{
  "n_layer": 12,
  "d_model": 384,
  "n_experts": 32,
  "experts_per_token": 2,
  "d_expert": 160,
  "d_shared_expert": 256,
  "activation": "swiglu",
  "moe_layers": [2, 3, 4, 5, 6, 7, 8, 9, 10, 11],
  "router_score": "softmax",
  "normalize_top_k": true,
  "routed_scale": 1.5,
  "balance_loss": 0.0152,
  "balance_bias": false,
  "init_std_router": 0.00845,
  "lr_router": 0.000385,
  "vocab_size": 30153,
  "norm": "rmsnorm",
  "norm_eps": 1e-05,
  "tie_embeddings": true,
  "optimizer": "soap_variant",
  "lr": 0.00197,
  "beta1": 0.95,
  "beta2": 0.98,
  "batch_tokens": [32768, 65536, 131072],
  "seq_len": 2048,
  "train_tokens": 535800000,
  "steps": 7094,
  "dataset": "wikipedia_en"
}
Below are experts of layer 7 (counted from 0) of a mixture-of-experts language model. Rows are named router (the router's row for the expert), down (a neuron's output weights, with its number) and show model dimensions 128-255. Each number is 500 + 50 x the weight over its row's rms, rounded and kept within 0 to 999. Numbers have three digits each.
After each expert's rows: a language model's description of what the expert responds to. This comes from a sample of Wikipedia text that the model never trained on.

# expert 24
router:518460559511459545553583505548503557546414417459491475456420544531492501489499614551539551486530443547466448517493460434546459451527352452455503561454511563443439476485630444465519476497409439412456461449516493528475546527513565538434504482544456519423586501443479486557452441539529495531497492512523464543504548446519480493488545594470403501569532563442484507577565485502562496554511
down0:483512607487458575439498519501416535541522505489560484614518503507459498554507581533541429454519552596536595507475427440460420587499512518481460542595571525547471562429490543414585516523475532495457473471549400514502547492446408490533458517439506518530544518519539419523575467398444495445428515432566520621575580460502522500430521612516486515481544544462372548481507480507557417458541
down1:476513514524432437590520450502580502509554550409498552428439587475448486512509579518533506508608584468466478581470543416447532490516526437499470487478511441552507499508531347569529367534482516434470521477554592541406508468478495445489511585558538539501539525531565474572493473544530498508477497557479467613476537425555533576564544494551394495526450453470437481433473475548536489442466
down2:505480533493465592484543442529343551526503556568576406521465481481581365420521498543480522531523499461437458493389474563575429493522515448522462555475540497563461402374482423559559452502436397546454486520447479504470420496515486515444499502444523503519511525607491469586510466459535522546475581514542472486527443494456487574514592541416508392441501500436523502601497507399474560472474
down3:487531511410532518441521494564540551419515448437579535551520579543398590596506544393483449490506632607380501432543498492506543489472524453581550560563600551484424504452524510623429550392468424441530503448549545516565505491407625538482469520447513598528476515538513501483583528445510561501561521459549468491535507553585501563515554510539555576488498474455526551495530492517524532474521
down4:568489462475493508511501502504467469491427522503549510473594472445586456518424466519521492559449501464496396464405474557573508528589531524554587471455552525537544482484556481515491355554505530548580549448421471496516500543500489517549520559481458494468523563438505526592582568529473539477497535468449536531409500464534623483533479568576505484450560579514526474451480545482437519420504
down5:433449546546439458543526526439501531496514606471514542516408530476523498506449498502459509521459564520502513459699477508509513553507544487513530509499540506432354484525452546483435483393493576591516391601504461468517433504544457547511478485576595530549439500447435494535580551463497451594416420510525503495546521448556570386464424377499492487477483503551403474547480611547500479494469
down6:455519460603492501454560447419495600370426484597547540579533401356567462583504504486552375480371512578572593445571575406509517502455501456447499582557433510494533461493507446439549425538456471371461536461578533447587472542453490476569481518539537503483432452422491499441562495534517589516434568508491449485637461502502430616483531511513488553480498517532533474399549527490491512547484
Articles and quantifiers. Indefinite articles, numerals and quantity words that begin a noun phrase, such as a, an, two, three, several, many, each.

# expert 17
router:549525466581525438492482427518517526414422491526511578487385517444476496494561452486452498499478515510527508475567531587467548377409569528472547504493498537485489516575540428424422495467549500498480549560505586437520459469466464504625553465434469404515532534469502466544521562609595514554536514527517447513523578554426398447414462565550495444511450513457573529547493509600400504589545
down0:409467375498435537475517487575517487549492468465460567527449561605510512445517500509485558574529459378502477487515439493544544548530548503586494564493481529483540460473489503496480519416463585418527518545481497503424555466564504470490480542461470568438516513494513464556461557590641487441484558492491387487516484492562532545517523558419539490503452529443490494441509399448499478454489
down1:486506517553555570513438468483499406472499427474477498451535602595559505529534470473529513454454565513501501588507476467532528443521501458520541472525532473484494458431544558605563508464453510481518502521540501500476578550497468495484460536543481518448563510540555430522459548538395549514438594385502485494450553407473562528479537462522533576562559499546414556401527495511515451545483
down2:497454460467459480587539576552499442504533475399500483462548527548435514524500478480410473585524538535488566513578548478450590527469530525504464447486505475565509509428575515545488515523529506503488499485492502487433467528520457382554542504489497510493559574536439449500501452534492426515489487563503480503551537657519512534493441511519599535544538433514449505540594517475510520486497
down3:483523440569524496539487561517524518408390462457538532599462408481516462438472488409555473477500471528478436427516536507566518546492456578478529498512506595499492519468559489503559475504474490424503470443559546449516461402532479481509354446496531379548547500443488535478508496425528479572453541514494487373530412504464465511488507474503547510561462461475644448545548420508559481554490
down4:582452486456506452482391464512477494462534429585483591474398585403502468534514496501453415491558564478482455439558446482510550406532594421457619457501513543519586486470490436557464528531506610494528505506486503503517485487556451432501506488491472609547496467467479508501472558518572482525503467487525568546494426489534541501466617444545404523490467481538506548518432403476519515670610
down5:448423549480486406491565530516483498427510443561471437466541473675447527457474431521468402494448513447503444472525557569556635375617477537504475493526495517468570461467458523450549420493442452512495520509508500497554515532527515398449445519541511576536432553417403456596518500488477559483521553484582478478489515516486535471460516519567576498412470503487548518532507554563524554506515
down6:537444544487446547513492471551475499450453506491614473504429531458461530583533550576558456498521460581460435476580524477606570466489484548482512455569455518494518529594528482518512520501462362425426455445427566384463500434564488495500487447490563511479496512590561458398489543467437529482502417521480533562403441527476473494514537629451466507540502549616420456479637429506549449456425
Digits in numbers. Digit pieces and decimals inside numbers, coordinates, codes, ranges and table statistics, such as .5, ″N, –19, 9.2%.

# expert 15
router:566453502443476477507455544561516405535598399451329572488521458596498498511489445444471431386576427547447477556519475496578496422522490507417494449474583493503455477588334469444547541572410530535519499469417541561494510414543461421580458514512442510552554566533598565495523557440444475467514451471565442483484458493396494550429589528520586530477504503578583511550438455463565505480627
down0:474555467421487469505557437537509551420511455589439554496486486572421535422549483455513311381488414500516535554515447543515470537503519401498511589505498487477445451518462501406474510492513454502516618542566535522506511592529491508468530496495504540549523402474429556517426524516507467432488495462454453348467490572431505478498560528526586514438542541485525504536538465429480511522506
down1:517421524404502485577493491432457445569517536485518549560468557396552545558570554508477399518535543515465551515507490538533464538557575545461446483483548485454482560456579521602567415511574482404447500476467530496544530584424524533572472451413487503457570572529512481519534565553439520505460532484478454481414538498576446592471522489468408503496486465483477547559597525359612569453462
down2:406497464491471506532520494428524449544507473465608575530520479518507535553536521518558520552522486476500524449557499455564404467547519470519471379522420602482541526527505447520514485370453421508418434488535518519649488582460478458576597525492492480509443482509376413459428403413491506606513527565583468501515540492512473502550460454558565537505498542508454536436513508547436547452469
down3:575518436500501414430529565529506450497482391471461460505536436470480536576513381461489494507447554527544466493417537491513408469537573592489579530518545610469419489500469555538486511449388455532482504478481578389534451607517519489518501528481494592525445535574546351403467473475519539591453474455451556458519535566426479598425546545513472515521480533531610483475479537557495495453545
down4:411407489516470484477498413525523467536516432505475479461557567469426470480536573475550464545526489491401418435506561504499577467463482477458515466529563431424479461513454535423472384488497468499508440477531492473487448490512581591487507545530413439482552493513474488359581515476498515499425456515447470586520495507534476430490627570580413500445457451507493450495517480478442481522671
down5:566511499470456542492406476442552463573597527472574465544569497422506510471495482496433511532559523510562634509516524460491422486485525522484471517505517487526492527469553435523556487440503505490494438542529465459519531476429486513550495525505507559547541510519465510523449499439517473414495453572533439511467466542462481477491408554504390550517436505427539538554528470497537428448495
down6:524500397463466492460494436453563623558473496504459507508499489481535539520454502492522467503455514537433510533542423577526512405522548504577521487472547410541460476551427566461520505526465392493459559499554590574488430498483573560501441505495433525478546508518535509566453489607374462577536549523522479530447489482554543504512532550445604508551555554379546475481537519472598440510524
Adverbs and predicate words. Adverbs and predicate adjectives after be-verbs or mid-clause, such as not, well, often, never, weak, impractical, generally met.

# expert 28
router:549524542528494520470499569493502515515441537431547441583435451520519519367523551469423461412520561522616468431462493469497399545519559483582521523514484422517484484497513455446546457530500553485494551578532499516473531550466467578474476513556600511528472509486568416526607475486467441487511484440508526551491488439608503578494492445479473443426480444471477405467492467570450419500500
down0:560482503535546409502512517425513445433516493552424416427538540556418459426470606506487461463490441481481549488575466571468546537508443404494473520513461520443633456483436484528449539426538519476545461524402458569500493498530496566555517441505529519499493546591490514498441554519429519542475510565476493536510534528453469495405520507438474509467569458437540515518503448461538509478583
down1:540520471540515536473480554482549491522524435466497535447496510569482511552566440395508438413486392554474491493518437492435512522462415463503568405593585504531504401484513439504427481525498465486587481504444577483592539473544475410564502439434477569494477512481485568508454424440535581485525473459466527440448450533485520533477538452483512479462442499463519496523473461423475563530462
down2:519553588544503575470503444498533579461500478527549458506513464508377529495521571580482441502545472473478511550516470518475458551545554438465444508449536490493510524433536410415470568458559505518536523507525465519423493508530593473507495552518555536594535586522469526541435472470582476546424481513432637478534476419500418511521504436465438518538533509510436561589429489474547527444536
down3:505495449388503481483503449470604447514534501512514559545494490459577485470484510457536526408524513538552506418510479463491399477515550524505529495474626483624507446505544465520510518528537572552486509557479519509528506442490524524465468522499512476460502578381513537551501438443456422510560505469445506580498424452486521465481538521494503592477441382554503536455462413551556534513527
down4:474619539464487512479510543497522511505560558462543548607510489585452558512509569566497594536499524519414545541450408444485507480526513521458546513511460544548557502471560504488461479395462399464491506511585466500547448544547481441471526517452494400480555457584457453496415457583443497484584539426533528421606543419512448516535450534534425501442564504579621565540582585485549523575484
down5:466471514519521574401547446533538428581533533561465558533447538521517465565506507507485404544476513442492571514518500569497469483526535394515550418404513561563417454446549596450482482535532481479537413472449423494557451504455506469479510547512534548572479385526541546509507487489462489492540470458565498665434530435528488471427484534569517576568505487525541402479461442563529546527597
down6:460504446497445572399578478449575479544426459423519458473487504510470467494493471471521519461538495494503566456498453545465489422474457477483540472544568477462565435443434441535523441569582470494526499437422541465526454463586521436554453480498472519491430450493548528474465502542475519528467464551543451552450496436436582549468528523574473577450561487461544465525498454497402491506564
Title words. Capitalized words inside titles of works and proper names, such as Dark, Holy, Wind, Town in titles like "The Wind in the Willows".

# expert 22
router:473431493484463423502509450576550524551503479480446579487535561511368503489478538479493532429509438426463507572391505507514417520500438461557474489523448583505536537476513538534437508490544467551470459438414437475478550575524507572515483547498432537445551435461471554432538453563588551551605496523414509558597558513512516465493525487553524485534472583514559467431371425407444544479481
down0:431505498558547589471497532617491530541465451413507445510613525469425460561458515545461539523580443535484439398433433412460438509492433487583531448506522518513408442449516474475496515507497450593534470393442554494542485454433504519567476515461505504501490525470541497464550458537478489510533519474540505441461508426520474558528491498518616452563497583531537542483512436593507527484498
down1:592422494460516445528443505469490442507456463600533574596531497527519447508595374523487438458406449459473533459567515523574417476438544539499444448494611528474450532605524557440508517498542493407484411537493521359477459495589525541630471514478508536587543518486611414497444418449542536579479524474488436475543595509439435411585520439527614436521607544431554414544495523422496481378452
down2:543568503472510584468496513503458445480475454509492471472506498565523498447477532534524489448547530612556530531439514490491403486453508495585606440438569445571544542557548568547474495433526465506498509618549548508432398588457470547481555528487522513459468444563515524492423546452493488468421503497431448512465406538441584530560492434468630559561390535518509561435461510493606491468400
down3:585511428442489583489449609530508432493449512434519469562599498633540561506518502469488559480527554510514485494533493555458449590560471517587539513548443433489442477443495495530512511509507551533530493568613466461587571643532457555477556544517452437522529541494513535447578538513522552467514494519503478554446545566371499387424531426440401454533558443497501574535424450512522545490572
down4:462517437440541474536532524507495473554403618549542511461525510440455489496522517505496484408489509430547538509470459422529456513588524553478641466433484471546508510489461570495543565513421563487458527481487470376507401585495548563442596550440552533485497549386460527462515483513429515501467479426426584540473430478443431485447587508526473458536536468518528456480481542638549454471451
down5:512530438456462559559481488485539433481560455542512521496595511516473498426476518427520442484547458462460541421499509608457519561448467511524411519499614489494472530533523482416475480481500489544493535412399485547595441475440491467489544517457464562463438527545496579512514515486556561425497407451470522467493477539440522445555454493627457453557427470555678551525546497457503513416508
down6:482458517481495507541480526414421539466551562446514514498499566544492498570452487435475532457444559427523560441587489526455490568461502537538458424535495555540555444538537551491489465560510497459542483514486492509517515417537419551528517471482553501483425387564472524556535467406508436498543570510552501569479479358604553486509556539471408460613483453527528458513490499481470563492461
Parentheses and quantities. Opening parentheses and units after numbers, such as (1941, (approximately, million, km, mi), plus line breaks in match scorer lists.

# expert 16
router:471515493555517449466482514566408409546585491412563589430570541527458482522475481518497526530495459494539485491542592476460583488431468485594474516523451552510563408489478607528497527534484548421459525527486459554545456489569507512586472496499454447447563379479513499499423467496597494589618605523586501471531462444393540449510586485448558539574595528433461630382489460484458463533526
down0:451461542479484509519620547506451458530437491461521434515550496507494463451478477520390422486429467429491497457467525496500469502431479458491629483447536490503541522559494497476473515554493453426510513509464520449487381548459497538480476557573443411423549497635497499540487495419493536424397518596465423493583609526596503499483507495530481468532504412496513425463413441457483506483476
down1:545602502531564536544537449516457543493558485499491415531491528473538528545589535418549504521360433506525485549428410453476535575545514451477552540360501572485473588500456479500468520477450413452542542449408488533473523473522467492481503545526557538457517566553511559598440415445489512579490464477551517407461491557437553474460537453490507501490587543527579519544468531452546488388425
down2:500481437622571450461516478582579445582472535465545481576458528483493572577496477555427466573537426528483567500532479591467517603457544518530415443550481495452603601543440523512577520508497437472506512418449463446489449428542468463528467514495476495472589573564490501430546451480457539572460358503411537552645528523501466496483442546624545534564531565507526554505438440484436400476497
down3:550535462432504459488467559438428592510415479536517474546527593460574514402519515431479516412536518416556639517546490548495498473506542535512470481445496445566493504453483428555490499529485530465542502492453545459518516547416404496535520489548503485573577479409458531564535530525462492486441554488484558580488525546539396468377471478482441456466397494489552495492504544539492574498545
down4:508509511525387473433465468573521511493539484490559358562497480505480478473434562478560476518567491460442529498476512376501434454408458442439430588477532480456483506611561506485518431517468552471595574450511498423492527526520486524581545411487550523555518500472522621511519530484500490478392472473493449432397463459486501509540518544478424464557523449498525514549536494514536527514476
down5:592435496574487475535469480468553480425454509542514503453480530470489483562438422436439483567514405458456489491494488443525520472434495445377466534494503523521424485542545482502359514526510493527629509425454527501451551505464516506441544479459586575670445510480563519455471537491465512531527561541527531448485536583546501530528540510502461515554482434499509452588508559489573466460517
down6:480427487340530545503515561531510470519392532504397517512619458409463535569494459531475559438556451496460508500446473493541457420444506408575590458502549527469508584545573534485518552521487571547529475481537520515464588463548547587454457532447542515429434416429508582491481479533500586482528581558578525524503527506521521484551524521551472463443564400496521572469446416473385490541578
Line breaks, headings. Line breaks and sentence-final periods, especially right after section headings like ==Career== or ==See also==, before the next paragraph starts.